Experts of a small language model: 1 pick a token, 4827 steps.
Below are experts of layer 4 (counted from 0) of a mixture-of-experts language model. Rows are named router (the router's row for the expert) and show model dimensions 0-95. Each number is 128 + 32 x the weight over its row's rms, rounded and kept within 0 to 255.
Before each expert's rows: a language model's description of what the expert responds to. This comes from a sample of Wikipedia text that the model never trained on.

# expert 27
What it handles: And, years, word pieces
router [140  84 132 128 172 150 151 172  80 132 141 104  79 117 123 152 122 103 140 189 103  98 162 160  57 100 113 158 172  85 154 186 132  87 151 162 175 100 140 116 120  92 170 128 136 158 142 228 130 124 167  87  93 151 109 127 163 180 132 148 129 121 155 164 102 132 171 186  58 183 161 160 131  81  73 110 134 135 105 173 107 127 142 134 117 103 141 117 105 169 106  82 174 131 150 134]

# expert 29
What it handles: Word pieces after d/c
router [143 111 160 147  93 162 161 115 118 104 158 118 114 115 124 122 154 130  98  80 117 102 164 111 192 134 144 130  94 155 110 212 130 132 137 137 105 120  98 164 115 136 141 165 193  69 139  96  55  97  63 182 172 141 108 169 149 165 169 149 187 103  99 142 101 145  88 150  90 114  84 129 140 143  63 133 116  59 183 165  97 188 117  91 104 173 113 125  97 112 114 116 113 154 126 149]

# expert 2
What it handles: Infobox field labels
router [ 54 104 160  93  98 127 123 103 178 138 155 146 117 120 175 188 124 130 160 102  87 118 147 144 146 141 161 109 145 115 102  97 151 133 109 152 101 142 103 120 137 127  92 159 165 121 120 109 147 130 158 127 109 123  99  65 114 130 165 180 110  90 167  79 130  97  93 105  92  73  74 172 147 139 175 124  94 198 116 131  82  52  62 157 147 162 148 125 147 159  97 134 128 123 127 156]

# expert 3
What it handles: Table pipes, clause verbs
router [162 116 191 127 128 146  82 152 136 175  70  95 131 141 119 146 169 131  95  38  70  86 150 126  90 183 124 157 167 151 118 160 160 139 131  72 163 118 118 111 139 129 176 135 143 156 136 102  84 165 172 102 168 148 169 147 153 121 163  80 145 110 124 134 152 182 145 187  82 181 101 127 169  87  83 113 146 102 123 176 121 132 165 143  80 146 136 112 111 179 100 111  75 129 107 125]

# expert 26
What it handles: Mid-name word pieces
router [ 95 102 130 118 173 171 136 176 114 150  85 108 134  87 143 161 133 151 147 183 102  71 146 156  84  84 119 146 152  87 181 114 137  39 174 109 210 100 137 112 104 108 148  76 158 177 114 212 105 143 170 111  79 148 205 148 144 166 125  97 119 119 162 126 125 114 154 187 141 131 160 141 148  79 102 119 146 129  91 157 131  97 193 129 152 132 161 134 140 152 106 104 166 101 115  98]

# expert 6
What it handles: Section-start word pieces
router [159  68  97 112 165 172 158 192 133 187 162 124 144 111 123 136 143 182 174 167 134 120 153 156 105 153 103 122 167 148 153 183 139 150 161 110 167 104 134 106  72  76  91 140  87 119 131 134 174 132 161 104 113 116 125 139 129 177 152 123  85 169 153  87  82 122  97 152 123 179 133  94  88  88  72 101  83  82 171 119 116 103 102 131 171 156  60 156 129 199  91  65 153 162  82 100]

# expert 25
What it handles: Multi-token name openings
router [105  94 132  89 171 177 138 182  96 155 149 120  92 123 118 143 118 103 135 187 107 120 154 167  52  84 113 160 173  84 195 176 146  67 119 143 166  91 147  92 120  93 160 105 138 179 127 209 106 161 177 116  72 170 162 124 143 146 132 138  96 116 134 131 111 117 147 166  95 155 173 132 140  97  68  83 142 107  96 163 110 111 177 104 148 109 127 132  94 165  93  90 176 145 130 112]

# expert 31
What it handles: Mid-name words
router [110  88 129  89 173 165 140 185  86 152 148 113  87 130 121 144 111 108 154 180 104 118 159 158  49  88 128 162 162  86 195 169 156  65 113 141 170  91 161  97 119  99 148 114 137 167 129 203 106 152 178 108  85 149 166 123 145 152 142 138  99 119 134 116 114 116 158 176  77 160 176 136 139  97  72  94 145 121  99 160 110 121 163 107 142  97 126 125  84 157  93  92 165 154 140 110]

# expert 7
What it handles: Word-start fragments
router [112  94 124  86 173 175 140 186  97 156 150 125  99 118 112 150 110 103 143 186  97 123 156 162  49  85 126 149 169  69 195 175 149  78 118 139 177  93 147  95 111  85 159 114 120 180 125 196  98 159 168 106  79 156 164 122 146 156 132 130  98 113 132 110 123 105 158 170  88 161 172 135 146 102  86  87 150 104  95 154 118 124 165 115 156 102 133 126  89 170 110  99 170 143 126 119]

# expert 21
What it handles: Numbers and name pieces
router [111  99 129  92 168 170 139 188 101 152 152 123  92 122 128 143 123 105 137 195  92 113 159 156  53  88 119 158 160  69 200 180 147  72 117 137 165  95 158 100 113  94 157 104 138 178 129 201 108 147 179 112  83 157 169 123 142 148 135 137  98 119 143 130 126 121 163 176  88 165 177 148 137  93  75  87 144 117  94 166 113 119 167 116 142 107 139 128  98 172  97  86 177 143 135 125]

# expert 30
What it handles: Name starts, sources
router [109  86 137  92 171 168 147 178 102 151 149 106  94 118 112 145 126 110 148 193 106 110 168 160  58  84 113 155 176  76 190 178 142  63 123 132 159  90 166  96 112  92 147  98 135 166 126 208 105 159 178 114  86 168 158 122 140 154 135 141 103 129 139 123 120 117 162 176  80 157 182 148 137  93  83  99 149 120  92 159 106 118 165 122 150  96 134 125  89 174  91  71 168 141 131 111]

# expert 28
What it handles: Prefixes in compound names
router [113  89 137 104 165 173 137 187  83 141 163 108  99 123 113 152 113 100 141 182  91 116 161 160  51  86 116 158 168  66 202 168 144  69 118 137 165  99 157 104 112  90 162 110 133 182 135 195 100 131 172  94  80 159 166 136 146 148 130 140 107 124 150 122 119 119 152 163  87 165 176 140 138  98  85  85 143 120  98 158 113 114 162 110 143 100 137 137  99 172  94  92 169 148 135 113]

# expert 17
What it handles: Agent/source prepositions, headings
router [128 138 160 149 142 122 107 159 186 126 158 138 103 125 152 153 126 100 132 133 128 140 128 194  82  97 175 165 108 137 119 163 113 163 107  98 140 108 126  36  89 161 193 137  81 178  98 133 147  83 126 159 110 165 145  90  78 157 121 157  98 146 125 188 137 157 144 158 154 142 136 201 130  88 106  67 155 157 130 167 128 132 130 140 124 149 188 147 123 142 151  98 181 141 147  60]